Below are experts of layer 3 (counted from 0) of a mixture-of-experts language model. Rows are named router (the router's row for the expert), up (a neuron's input weights, with its number) and show model dimensions 0-63. Each number is 128 + 24 x the weight over its row's rms, rounded and kept within 0 to 255. Numbers have three digits each.
Before each expert's rows: "gets" lists some tokens that make up at least twice as much of what it gets as of all text; "comes after" lists some tokens at least twice as common just before its tokens as in all text. This comes from a sample of Wikipedia text that the model never trained on. Tokens count by the router's weight.

# expert 45
gets: " |\n", " |", " ", " —", ")\n", " as"
comes after: " |", ";", " L", ":", " H", " —"
router:157146117178144147138104165112088167132171145094125143123116105135116120129137098105130165123089137080135141127123142140102109128106119172130127121139158138173168114107115124126091089100103114
up0:105138121111096121120154125136125119125160137114153123117106136105150106128140136176128124127133138097134124154152121117132144162135171130140156119110121137114109104112157129096093132138132132
up1:115149119118095174144127115091119160130135160120162125107132109102114129127157099134124098142090129103148124154149147113091148179083113166087082154073161139189130100091137142146105116109109123
up2:141124139156125137124099126127141113132133081112129140106164107114122142132119139158174120123125113124170131140111154092116116130129105135118149117121135138123183143109123128159122152138104150
up3:134097109114096096122152092139151118151169105152166129149157114191083078137163109131127124144175111135128134074133095123138169143111143135081135099163155120168118137123162161170162130147134183
up4:139113156148122097168087128134157114108150179095140125154155105130132163127157147114118083138114139115095088141079127100112115151142115109109089173093153160194147119144116102114091130108136129
up5:117122121121144143127161111160136124134106127168107115073138113127102145129110095129109123099153063108145132129143170130126102130124133157156110126113143129152125103108136147079130128163121137
up6:123127115097123108128121120152154149107158133125159150072140146123150162148103150167113112169157159079090132128130127134104109110100183122155117121140140178146099106139117168118138125148158130
up7:137132106106109126158107133115124162136102130121135143133127107136151134140138086100148133127097112105160114117081149136120129104141126169104100108137150097124112126087152124148123123134104108
up8:121104137142198164159109140141137114108176148128140157127112128164178111106144139087165140157087109101099102091124136095127115160108156165112134159178160088117151137142111138109125117137141162
up9:144136144143155144146154131097110165125075142121101172135148114145133079144163127149119157137113129120096114068143153107108170137162187120120095161153131135128110120090140129136120094136087147
up10:100130149184088122152094139133142099141093117134155108157097126123064105054060086116155118108139100068115121136181142101171127138123119168137124147122110156150115151133152165153130134122125124
up11:110119121142137102152096127120137156125160132125183131097148198183121141157119147119119128115136153133125116059139133141144110146122155136122068137137169122165170155123134133144135089125104119
up12:147132105127105128157151141107123128112107175126192112111109113166111124139077102149141116117116133151147145083109147134098134143148121134145147142119138148131160156132168162129157133107110080
up13:149165116124136145104134146132142173107107104079089127106150125089116122134155104150101123088126079111116094126099121119151116149163121093113129153132145164160131103160087126100108152092169144
up14:159114060081121141137124092104149118074118188128088107156152153122104130138115129119130169088142127141129130132127167110136169134145136113164113157130119178130071108120145133122104122141133109
up15:131114125128110142139112085138134097134166108136144133098104101147164112099107117125175155124121110152154153132087110180137161104136146085134076120155120143159103167105080100172087110127116150
up16:119116073134102145118141113075107083144107105110114158129117141159087125099134133128136162135114108133146117158170081160083141145106136158149080118137154054143095100098165114131134141135130123
up17:139128139124140149158143140127118139113103127135141148113161156155125149106129133147149148112147135112083149090151115125138151093110177152124132076153119158138136127143127107132140100119130119
up18:144152122169093141097156135128133157141151137161101151112123143125121170114133075170149139077120134130134130129102129098126106128082126127096096166137170154194162147145107128106128082093116136
up19:154106145135114124149132146141127114138132117136141122141100117123106166098102173107129142161147136120112141105149141121140132120168138146128140145144137139119131108131126130093093095091092128
up20:124140149158151122104152076135150193111152124174093125128081128112117165135123101087147126089099133183100162144121120143116142141144107126128130163122138169137146137145158099121134128096101152
up21:120148119124152120131105120086115125150150155140104134156120114142158124145138070147110138124128141124149128125109137144124157091112150139129135066090144145112151135097067137149161114152159107
up22:102154138089168154140140097115114150153163111133125167124096121139152134158165119128135145131109172106111133138126092115126149082110133065183117139110159149120167104120117130108146088155135119
up23:137173109135144125118122091113140158137134149096154129153156135146113126100086101155142135183127170180126108093164113171141142132114138132098117091141134107132177118131126107129134114148131141
up24:135140100179138147132130154152112114128141118118127149102131138108118110110103105117146106088111128132105135143139135151097149130126096145159130160110161108131117098092119115164105185109121131
up25:140121120139156145134131147147126093131132136123140141139148148155124126137121101155144159173132126083100150129115108163099180163123112120141119139181119154140171151130092055141134140142133108
up26:138165134118124158127128121142113134162097125096111168131110110110112126128134114131107192085119134105119113101124138119162111103096128130114128138104129166155146158072102115122049133116152163
up27:109123092110115148092138155151108117129104151091128144105119104139122141155131087149157115118131155185127107146119119090155116085073129131131116101088102122099165091108102106081130137128125139
up28:139145100139083124119125108121136129136149154124100157096106154141102138132124141139173142136147157098121133155104137121131149125060141129144142123107134071130166124068161159080131146111135114
up29:152149111130120150156120124160150127125114170124206144132129140131143120139159121126134146143156108099156141135189136141122145104151123138133117158144156117170105108103065089123146115138099145
up30:132123136111136151140170143133180136120132146130166163117107116102123117159160090169133151101131154099137111150136118117167132092158116135158175103068151092062142172113137163117094110128151147
up31:107132092103121150113125180124093069133152128139135160113107137153154130090139125161115130145151126156138099147109127129135117155116130128117132143141115113154109146124153133138106129134120140
up32:143124130120157163136144114134136170121159139146104127152130142139143152115172137143118159159098113153126163159103058111104149124146143143114112149148157094153121103179092087161144127126134103
up33:093138113135119132077144143112112157156167083123081128097114158131147131092136114081141129128092142138132137122149132157149132137083120122159118152151160083131134104126117116140118107117120162
up34:171175110178130134131145139115110142157105132141115131097125127120138156104123140068164107105110148103104153154141132123101161147104118120176132097155163130101185077109114107161099135158186152
up35:120108123126115158118149167148140140151142132109127123109143130127167120105117132098120137128146081133160120134105127111187157132115136125108121095101141149171148141110109136162157121083135108
up36:120084099120163113133123129110110147139153146128119136119139141126141113144116090110110111162149121068104108118153150091099163114120155137128159122136116120157117188174118127120163114129121132
up37:186123138179117142121128102126149155106109169094153140122125164154136110113112114166126213119096150118111140113098105110063155129129110094169136146095135118142129136113150101091107137131152098
up38:130141139096129125179131164081132099131130135079152135125154108137142113137136105129108099146117151163110147133157127135079128121133132180154115138167135133164151110117086136125114098108068156
up39:160168120126127149136136131159134156144156119122109155098130154122149128111154155107107153130151144124139140122103140141117119112145149112133129148129153136135120172127137124132107142140114109
up40:132142137105155130116098136121114142127142138118143104148088122151131141085111067097160130103124108153133138098120145137186082164090109151104169121112169110145146102087136066149141144121106136
up41:157131121136096143126118139131121140120154123137121116132061105139122107175142095188119129135132141098193131105111128154121113123175157139142100105085160150132095095155142118117135133096149134
up42:147153113126151160125148144134124151163162127079115120146158142133123178070166111091155190155126116121143143160143144146092143118148147100130101123153141129111158121122099102180100134125165145
up43:146123101152110113115105137137133115139115087092121150165132142129145148053141121074098144123135150138134157110148102164178142157151145105114093148114157125151135094150114124140106101136121105
up44:106120111116116101095121099112130102136146109113164154117086122133125165133065117116139069102110170099126123152127086133094147110161115136143077118158150159108162111131105134127123121129138091
up45:115156138136069146149146115136114109070129117105141119078085106136096140171156161135161109093130137137120166102152116131131145131123136093168105099131140152133122096102171121129115117073124124
up46:145109112144116143159121146091138122133124100109127149117127107127131111141130124149130152155113120120157127114132095150066115094068155157122092099101120176115124131122128105125138146137071142
up47:144117136119107191125137113122145112102161188134105131106074095152121134113121142142143117131112115107146150176126122108144126078083129115133094158119127119128095156143147147166115092125151128
up48:161145089153081172079141131134151129141154114104123138083096090105178138137119141154113181132123132123153124124129074143147173146142179093136079086109125141132097120159133092119103117145089136
up49:156166113129149132163120127132112131132140156132150150123124084153124101114138147106124162142134144129111165127060134136109132094135124119096154177133156134125142116133156143157114108118131141
up50:133141122153122126138170129086134154123122172157177152133120120169164111105079118108162178124119149149198131125098139139115106132108164179114113161083190132125184155127140138162139114136125111
up51:122114101139136128174089186155152120157140127089162108100161115108144117125120161176088113122134112111128102118089131166101124116149103126121133134095113109138122103118113092106117178117134142
up52:148101100120131143123140151121134126053148109110140179114102104142141116138115135108134127126134128138150143118119090111088144169089140115102139129134119103104136168082137164150119105123130125
up53:149122097112162114157079125104130153154155144187150130126119124097150101132137117151121107106176159116122149123114105117104108187112142192145108157162131073115127106122139104126102121143118125
up54:141115114154158184188117181076104117094163098122148143110094082154130143080081147135169149127137091131086162094103123144121116179131143152120136150169131142123123097124081109125129120114134106
up55:115124126138130151125099114124120139147138151153130150199122132124180137055109138117147125111114113142096133072146115160150116119096120195098141142160149117116153143127157124106117108120136113
up56:119109128138114147135145150106138103153157160147162141151131097103106112101141110139131178126152135149183143162138127134104143095079143121139090094148145162119132162090113117113127145110054111
up57:148127064114138156144144088112120122115099169100173124112134094159141143124117148123141139120139098129124146098090122168127122075108145113134111082108138143118168130175132159151164159164100080
up58:147119133126130135153181111088144134120134096111133122108139100151110114120148112127085132136137125123124135094143123109127101096104133183141139092087145157171138126134184134155155120128120134
up59:129137140126151144099120181123134092106203090131105155127147108115095136133154124132154145124124147127141166102158113119136155118116157124146129172102125118141120084130084112107091120107101141
up60:082125161145069125128091131095110157121168140127117133063064122126140071134101117136183105096101136130143163118096126119133124121114134098143125132133126112109130117111125133129116116149111080
up61:145122103134145109139113139133112133123173132138173144112104108148126117114106121180142142128133136065080129102166125148118103118137151126151122102168161145086145163078113164072128091165128110
up62:141125095106166159127159106107121161156127109095105146107132164159138154092091120162131143126178129116112096109129106116109112138157142122157082159135171099146113117161106108119119130112071130
up63:144139169141148115106164134118142117155094151171118123151144110152170134085087122104132139139123152092127155102159131129081138108090169119104112106136132148102105145116119130135129115127114137
up64:086116126152147135123107081126088110115114166144139167139096148127134149103122153135182171137146127124106154105131111112135157160134131099136130099117124121127119158142109140127106139110112116
up65:081138154129091117149143141147144127109157119088098105119077143119048145133133128126117116139150149121114158137161128131133128092120157137180178163121125115133161094142087117071106135119090124
up66:168119104151147167160100121119168121146138206127136105148119183152139117121099105121174164187123131155134153139094097150142100101093155161102137076113126112159162127057131137134075101097075149
up67:087179122094121107106126125134151117092149130160140157093143123121139119144160084142112117118146141106162126119146140093118122100173131188143183146091142148128132120099148124110095089137174124
up68:153124116126106137121141102126126130103108128119164135120106092084103125121125125133132113163153132111143149108129117148127138138057155134140155124125167146161176095156176145120132090137140150
up69:137126147102109161168150116106126116133130074150093154112161147096157123149166104125119161118147133099136146107121067149094144159139109098156112103130132164126151141110141158123125120081157148
up70:149162121103112135150133143138141121147170165116136134111095123145102153098134131148149125123193117137142146121086130115152126144118145147163134134129121135141128106113138093176104132134124130
up71:072119083114106130131077167113106144073145142116101122100114098133134139116123145144139147114111112083120122125166138124160123144128120115106080187112138097145110175144099070143127088091126122
up72:147131150119142100126077130162089163083204105109133178101114103139125123167147148102156109122084177094122125115137128127122098104130131121131139131115157125159112124144130154132132150101151144
up73:119107140134157136121160100110154138125143142173169129131107143122143100156082109160144163161123100126111105105119132129158115100131138100125113126137128172130109139111096115105109110094128106
up74:139148133093112125135083127126128166119131099104093138148151125105117114143120085157129127147129128126110164117181111142129168102109137133151156157140128168118120132128115110111129130106146159
up75:118128131128160133133138148096133143105106163130173115115121108154184131152083128129143120126143119163160122131159149097139110121147153136113109139132133145163128106101145112103071142135128123
up76:112143132112160089131092122135089139140151156149127128092128150162112122174157121115162088176136196081117143130113120113145165150125140155130140156119129140145105106098128134105122151117097177
up77:107122131111135121116099140163111155087152155075102154115134121126143116150142114098145129086115139164101122108115149096116095083092139087140081116080122076159128120144138138117139111113171133
up78:117137127152163117125140177107129189099089121110144167145148135156079120131133160145118131090156091131111114182110087140144113154122126065131100112116152111134135148135129143125107160134168192
up79:094111131115104153113123128155132113138164103135123150145132113122182082108163138135118142136124124132131161110075138131144098097141116140118075168161167099169124089151148120165151121150128149
up80:118150144149135141109078131113109116132090142128173132125121144121184135118127132123127142111135092138138097124168125189074156150107141169107130162113118072148135156111135128185119071143137146
up81:136111073105119133126172148155108115104126114121130121105118100111133115154084093145134146112159135149160138123141131126177103146113145133132108125110118097142133134120174141100107141124145110
up82:140148131140098146176118119156170117121133143133107164085118148085137107135114049097139113080129168085094150149138137126168134113141114127119105109116132158132154136112115086133108128123176143
up83:094150118147156153168093141107146126123168142121147125150144136123143136106149105152151078181138125130167118113106140107100126130120142157129124149129144162102118106098072084150145149131071113
up84:129165121115135102157141132133139133099132090165119124122130149128145132128078111147119134144124120096137133119171103089130109127120125134112127151164142175152108131154163112105118110111170148
up85:102133126149113144101161132147155167116103085102134152111112118103145138099100115156112164097138149136118131117151122154181100074143148115139137153097157133126177134099131148113090114114131139
up86:147113102141151140119140148089120148160144166096126161148145159143154161095148108110160157110088084103142120111122165109145104126146142099113164107114144127127162124092108157103082067091121104
up87:159100092142088118098150136111122137078100133154117117117155144126110191137136139100122104134132159092148135070143140119130134138088166154131120153088126133136129090122160125134136097105086108
up88:151152108152152142124151108149126145127103101104150112161157126118100133104113113115122155137120100149183131153177140114082172157122107162114151148104129148158088108079142127178125091117138097
up89:117154103153154085125122139139091161121125151109144117111084096121154132118124120118131144128142158103137140117129079142078149129163121119158071172153128099153136126126140106126144155148079151
up90:111134093142134102170092123125083153166174130100142115163057148104166155130130089144156098161091124145121097136110154132099068112088134131093157143100147147175104160119135104114127136071154158
up91:151141076191129117135145133130140130144135100116139133119105124139132128163122135137118110142131132125131123118102086144178118139145153148121085188144151122122154130102096132083158121106105087
up92:103127186134105158173161102118154114139141075109157164130116137089124120148131122115123143130158174124135204116128112111161093111144120130172170091112152113168126157119107133090129062090111127
up93:103114133116160112118133159116127126123122173108120130136105099115124114091131104113122130165124138139092164117124145144123152134126098156135154147088130122123140103102130125074146131080104140
up94:137106148153105110126154121150148113121132120130113152149099118117148129094146101105142122156129093127114146129125138090135105142173107149112134150182144088117143155124113092135120147116123101
up95:079162140151167123136147129083161163143116133156125141120139090122129111139141114140145141123120120146145152162119107159118111099152129088111126114124142109172189120102111129130144126138171109

# expert 22
gets: "-", " |", " ", " |\n", ";", "|"
comes after: "\n", " |", "0", ";", ")\n", " |\n"
router:116148125173163149141109151092163151128139175116160158133079107150127109132131122141157175154142136095130163098096116139164130142122188124155113137113175139140172122123115133139101120149085115
up0:135134117101124136120137107151122178158158109122153150123142126100147114142137127112153118123112122113126121133135111128151116119111115132107119088133152106107163145086159116137122123111129101
up1:135129118125109102088130137107147160134155137114104134125186118149109139046170085138140128151138126129091084155143116062135130126139146131157110117147119121130169106103113086116128147164099110
up2:109141112116123102144147126137153174117139100134180177065109115085150189123127135142100136105170099123148129113110084116135174149069130116169163116103139135150172144112182143128152128133164121
up3:102120114177155170110168117116121127110129137126170180127131081137128115126106137157171191187110127136171126119090090142131118154127110101157152092136095144114150139126080129129111100137127126
up4:148103147114103155140131105083122150167109172144130169117122142113123094145127126135104182132076143079162134136106099159148134145172146188159134097132154120151117158130119113097136144118147127
up5:155105133197150152142138102127112127128154090122115140102123130114149123135149117093100172117163147136125181091103107128127133131115097117118103120136128157161156099156127152122165121129113104
up6:129134123161179141139102183094089123124145157108155105173094155127148158105159096120218134121137125151140136111122120093148165141170129152119122166124144113146118122122138122111115113077127119
up7:121092131115080112121128143143126139130106147120155188079166091135104141048112138154105107124113140150138152092121119130124107152136126119106101150125131176158183103122124145113120108108088153
up8:094134156152157167110098138092108158096145143111139132144086083114184133128134128130159096104097129123130105129111138150141136102134121172119119146136117069154135142122093116121133137115095157
up9:136096125165134088114143105125162106151121118188127142142101104137120132111146152113124130147141165090095126083153100127182129157140155105103126179120148116163134118140116112134154136160093132
up10:138096140159138117100116118119141132145177154091173154122125120098088129145144114097124130131135145157120131152146129133160090148137115134167126080122178178171170116160108128106113129135118133
up11:137144128153132107115171149138125161121127163109107126166165106138108122123087080144131131119092131171127115123110137153135149123119134120137185127168156151125154122137078115107121127131118137
up12:196110118123129161136116132164146107118168139106120134115207130149171127146145103120147114112144157186117110130134161138151127118144128137129123134128160123096156103150101139141134091112124109
up13:115105109158160164133136078119146146081135157128151142122094101139104113152136118153144105179140157180124144104146098160162116102136089119146115130118136108150150115171098127111129137109135115
up14:161112099105126143170143120124137111146094137104121154111110154133188132154111098126159151129086103130170147160132137171104114112151128140127118125134158084123138141074114117099096099119127119
up15:117124114132142131139113156158102116109136161140166134168138143142130125088093156157110136150102136114079155123136136156160136123107162111133148088140138153131166081155085117145117139167092134
up16:120133114128071143125146107170187123116130094157117146106173123155109132149122131085131124111096111185121157143143102104141125101117154140102158149147132123100139119109130105142108125132084109
up17:129140157103089133133112153153147108123145159134126133127114092136144149105143139121136148090108132098127123110116149125080160158083130125087148082123109142162144115065125131161104109068077128
up18:151120163169113136117141147120106115125119153109176125152129106172127109077108115146160105126169140129088149078153136167126080122139120169123159132162175120105157124167168108119156125137104124
up19:115128150123150130130105131089144166166121146143111140143114124129120172127126133155140143122153122127083155148093125152175129121127116171100135163133088132121157110112076127156145133174107100
up20:112122130152114145111167144140134145126119136121171138135145124129115127112099074110169165151142131122147126130084122161100147117134138108147131115152155123121185144109102113093157144129104129
up21:142128099121091102166145110117169149137091140152115188145169145124130130136135154129140107124115125095087152101148099083140130097108157123126109145137117098139128125120139094156129129123148129
up22:169143120133145186143149178107133145131132135111154117158088128183132122120117113137153127127149154121153122092112116139139131118110199117129116153124146109135078189102168148038105109131121111
up23:122133142145121159136113136124149162149142135128151128148191117150137122132124134157210184144147121093117164118128128159135166128070134120169117124145132137150113157114099104147109089120109154
up24:091146154148136164136128143116130149144124143123162161174097067118130141108080154186140143184118088117136181121156122098102116165148200143161116117108180110122083138135147091091109088116126154
up25:154136113132131161158157113132175135130111109171157144109127120110189123142111087122137158138091109099192131132146119146123157125101153173123140127092133093063108169078141125128101114134092118
up26:140109113136101158122116125096160099098127054160108161122158144106114102080083170105116119100103154107141121122136126107133126092112166108090144105124157122145112147104142121138130114130154155
up27:129140093119130127115120111106118144146162139116142164156099137149118165099112114148117172185151106126136147071098125122117132146120157100132129137131172167127146146137151134114148169108171146
up28:087112136127117106134111157115100119122100147112139102149102155137083122115095097107120149139124113145135112145134161075155108112146130152188086155115114121086118155168129137114113149106119122
up29:172128145126104140164155072161138119124173111094116131135170091124135085137111149115087130142109185175092182104145109133156152145094135114137134131141115120123117094127147171118152131141145096
up30:162102099153173167146131140090120099133148147147148175178129119129087137140167127124123119178132082170157155144128123161118136127126159132153161151137174097160151110153137107147142102130147137
up31:150136135124120145140115143143095133100107179145147102137142117140126125116120116130136132142143136134139154072089123176128105091141121104125130169130132129115150096130118119130133122140111131
up32:152142120149100131174136128113130086099134150133128133131095140128132127048132122113140058106104157168069156127132096084123116138139122133145116117136128105113084102093115102105139119143132124
up33:114144080105133165159117129150164135073151113132120116093134113146127165115111117101138108128090092133152145149135158108116165131099142153122083142125160128109135090122170081128140131141160144
up34:122156106103148136178121141113136132147158152174187131132110084127157157138149117154116165159119093128133151134143135155139142147114134121164093108148123115100168101113100114142156105148134132
up35:109104113132092139184107118116169121114120111140111110118144127070139145116150121082118122127130119128131153120139081115129159102133146133125132093132125175121162137113131113139145147120127119
up36:104140098093095169136132091107112136119134145156124113130096161083124162121132118134106131115167144106120141143138126135155155109098147164113125125154156155099128123148155127155147133153105161
up37:127136122130103127142114116157150115090154103139180146138106132114149128113106120154117132138137118119120096064118132121118100111133146133150151135131147155165116113152107125151122145164131142
up38:121140103137094139100119131129196158142115161115146106103142172135151153144153095189179140123120093106125095128160106158139143099109158109148144118132159104136140116135135134168147104114130110
up39:115142149140150130132102099133159132105139176095097153123103144119181156118170111159104136145148149075122115085112119099126092130117126153121075145119126156136165124104097099135135132112115120
up40:154122070086106134136168129130144113143107134101101160148176157111143114109155109137147130148106117115123134116095132096133148123081114146126148140117107135125142146116121087109104078119130159
up41:129115093127121140084126123132108142122125131133152107113122129103135166128147164117126131134138091109143093126150116147110176106129143096120129108109165120141132112149102101108115130124069138
up42:106134126118163102122098152107130106152153117119138109129121112153143164122153126194091101104143108127085130118114133065100119128117124143105156118085165156154151134138122134149132141141111127
up43:134127140160106171099131141062169109090093090118121147147076103126147159099132099111153121135099114173151132136087119113145067136118117116096125124131178120118160092135145117133140130107149141
up44:117114103117156131100170146124151123123140164116109153128158106177082109067140116128132131131103143136138138122134094092142106164095166135173120098154094130109154106095142099105157128126073111
up45:084137132127117126101125125098125112115126151126131127100104108135127109121137114171114161159172120090143126162124161167107153145103156140084208118150148126135168085098188110117156144116110106
up46:120123143132142172130171150055153103105111151116093110130097121131149148123112118176153128131154154120168134108158121126124111110160160115127096119150123057168110176137143110131117113111131152
up47:096151148169161144158142142081143111105105143131126131155105124150138159120125102158176094108125133128132111143147128139107137141139149126134137129117181137167145143109173139107144101100111104
up48:126125128159156140125105158119087128118114109117131124158092124114114155193099125187141092154170131152098165088131102147162141108111141102143084152149200171145152127139121135113172134120078121
up49:144122152111114139106131115096095180106136141108187130160117114109142132141106131152125120164106122141083136149163151098134093124106145128131101103136149098101145113102124132150096104095114144
up50:129108154146183099121121143120145110141123162111112165112142115146129121110143109101136141084119116152117145118117127140105112099137140177122117133112159109114162118097127110145133150102103095
up51:109104086164130108192126112139118097145141126150131172154107092145104158139117129091128127161105114124140134147101123121127120120122162109139115103121132109221129114099096163126109125130108151
up52:119151132109126153138104173098120114134167158111108111078105161102159081111133137118132104095140154108107131114065120131114109165140113156166120133162114118155110131119132132128096155129118147
up53:126121152153134153110153126126116162118097139126151168146108158140098116120094127123118141131146109062127150125094153145122108087122151178148126140132178148112116124111121145113130094159157161
up54:097113148064144113115136191119107111134166108113122148121126114159116124132153136125108137119159158172110158107078113159130102161098151153138111120137125158154134097115098096120117103119089088
up55:131136118131091139115128114090147167148128155079112132144130136149129124132102112095130154167110087151190123155104121137097121142091125142136141120171140133107133132068134106137085102116118179
up56:133105115187138164109112100113146152130142122131104128087094125091147144140083148118141130109190091114149147101090052125102132145098090112138101134138205159168125115095152108152117101097138147
up57:151144163161142135154126116136119133132139172103158119122175148108135074099136108096111129129136151095093175136158139096116089113125136137150078077145127162069148144175134148115153104139098125
up58:123126140086089139164116096125135158141147137134170107152117121120192126124154123146161127095167087101160104124177116121127151145107141144132107138123144126150138110094097131176147127152123128
up59:113163124118151108154109170112149129114152140106114134099100120140150185127148098141146114142138087182131123147135139106153100113124139129138105121128171135151123117148122119166143164093165163
up60:113128121150073103107084111106124178095163128106063117100159133144106147077140075131156140139101135109111140150110133109178085130118150140168125096117112139139115104117110079113153117099082125
up61:113144117098091159120106125124106142110117154125123095121071128107154183099146107105132134123100127138152128141132128144138148137077128128127133117141138075107119117092086121158098130135114105
up62:148140102127158118173142087116080133147170162151129165109090098111102159131124137114132166123131092091124143150131091194109195177139133131161098126128187142177111136162114092138142156148113124
up63:116136117141164135160122101128118192140160104128157084101112177108154159172152095122157148150171117166165144136086126125125125107160128108124096148109171109131102107116126145130112167143109124
up64:123127125137095104138124142123107148165127099128148119162106146133177120112141150130125105083153128109097130107104159117187135103156117166137179113152126158154159142164088127139126140120085140
up65:097098100124127169164161089124111119099148125186180146129120106144087124128112139116107158163165131140160185104124076161111163130107175096123142139139125117123099148126140084074120111092137097
up66:169130106147135163130120131102129168110122150134130119133175125139161173112152073107169120117134093105124120139100093126087128086127187115156137174118173130122134127119142148109123162153140133
up67:126115099134126129124124115126123127128129102148136132096114138100123122167169121101124088144120137152113155106137098134135104122107143108199172113100162123140128112104083074125152114139124113
up68:167135073145120165112179116121153119158125109115114143134146140141126097134138103155098139180144094156102134104147118116111130105134133138166152131148134128129139140136081088132140107150136193
up69:159115123118154101120152124103152100133102121123179131121089147126099087111125121112150135105083112144074112145136137127134128158187148175162168119158150142135176107152112096126111119139149124
up70:112148165116135149113078100145090124094151112141127170054147095140116105129120141118147141132146149125094153152115120087116137147083135121151109149111094135105143122160127088088117116110094147
up71:081098146113091122116107130122141103116113124119115134170092152177117106113116100178147149178178103119169115103121143160132184129163152144131129119154115145160167126136133103153167144134126130
up72:115123141158157149152104145143128157143142155113110147146142124143177104138122101132145130123160166105127151099129127105139179127136154121110146135156113126143115196157103142107112126117098155
up73:112118107112110115149087151116106150091159096137121115168111142130102165109158111171119118112135155123123127131103104139103116141127146132177089101124130188168143088086149148163121132110140135
up74:166112129123157158128144110138106139073150069125172143117125083137132085127175145124094121132179171143096153125133106142142098129139091109163105148122156151152176095157124111155121137116147134
up75:160112132127168119125107132160159165140116129112141147114163145137109153163119120126174196104131134153110175147139124107130145125113135119141118145153144133102121152125115116135131100141122113
up76:135082127123140144122123074131192135121142119138083161063112154102146146084123084113132153161124165125134130119126129124113124099132146140189153126124108135154133141152167122099146091116168159
up77:120123149172159157148093158138145170108126145154121121153129150136145150167140131113143125099160150096103142098082117102127173138132152119127152185136145165134118115156125125141120148112133119
up78:125114134149129200170121123105141131103166137083130110098095122126144129147116095126149118138175121105203150096140154135146118132110110145140105148127143095135130134133141147078143139124126121
up79:116143115112100134140126126150139142119137124113142133130102121145097141092154148105098137172140173164124164126146059127131148122074147137114134136170118107097113101116122127141139114155108117
up80:081107110172136120108183141126122153133160106089138148128119124120104062141103074198111109153131137132156126132191120089119128131131150125156144142127147166150163117120153144129085191123173114
up81:085127146105100103142144172099169150107103126099184133150133115149132104071144130135122115100149129103132152171184139128141116133089151119141122121117153122096161120099150091161127093125106137
up82:105148104097092141152121129090097131123135142088121141160158121101176114147124134136102140060141162127107107120142171135127101117072157121120147138139130084082141099124161127106128143115107131
up83:113145139152145150138132139147115161139168123092161105128119103148130106120171133107090149132087150134115134085094099128133124129089144152147132144111110147135165165134145138127101139110111077
up84:141138106148153137113114106135187135129140128105146149126159124115100103085136073172129151153115141135080161071145123099130132139113101131142105128126146159112147192125103130117089123134081158
up85:137106128111108127124145095143141133140125105160142107109163120149129109107148115153119119120103126133112146120187111157157114140080158115139145088113173139105158104139149158168133124153132092
up86:140113123172128125117151123094158161135141115168149142150105129128150159095172105134140147171154111143161122117124108106105139154151090112130133098123125169127145142099140149116119127129150110
up87:137130138104105127139098147091116154112140145110163169116130139156147105130089107174170132090147151102166152129145150152169150137103112150126073133136143118096141155150142134141160128126163163
up88:145121116075137142155096156128155091127151134118138160088171074079146131080135115105112139117170134151085143118133131102163102121139130129149099141126091108167178129154147123149135130082121145
up89:137123131144102173122142135145138150104181102145163136074144149167093114141126138125116144142117093085142117098126140112151145167086199104123142134120121103128133145089164127100145132093115092
up90:084158140149086104147158072101131131096146142079139100086093114160133125097142106149143088147130145088099151137087103140158095113120110131132136148147088134104114120097173129091145148119086097
up91:106131135106161068160099119166102138128148138157119126136148167138120120138134162139162131166114119186088150148124146128136120146132145118145132152177142112149112101120104137088125136094103138
up92:119092123113121141126136127102147126100099105136098147093147140111132103123151106133111139098136139138129149126093118137144155117146149130127158147140101123156157138116138088106143129083135137
up93:143123129134063147119128106099157148117110112168102195143092131103143150117120115145131157147115135081145105092082135139089141160166164173159148156154174156126128127130106131174101122125207124
up94:164124131131138113166149117147118151122098175154172099135164143117134150135167111150126120135112125126109137086130147130139175137137136150104126173160139136118152126135104136134114118164072131
up95:116118084161152126165125132155180130158116171178166174122112142125118102126165100144103139112122144155115121106135111119164147109119140135137136118134158116156123160150085154129105158158123117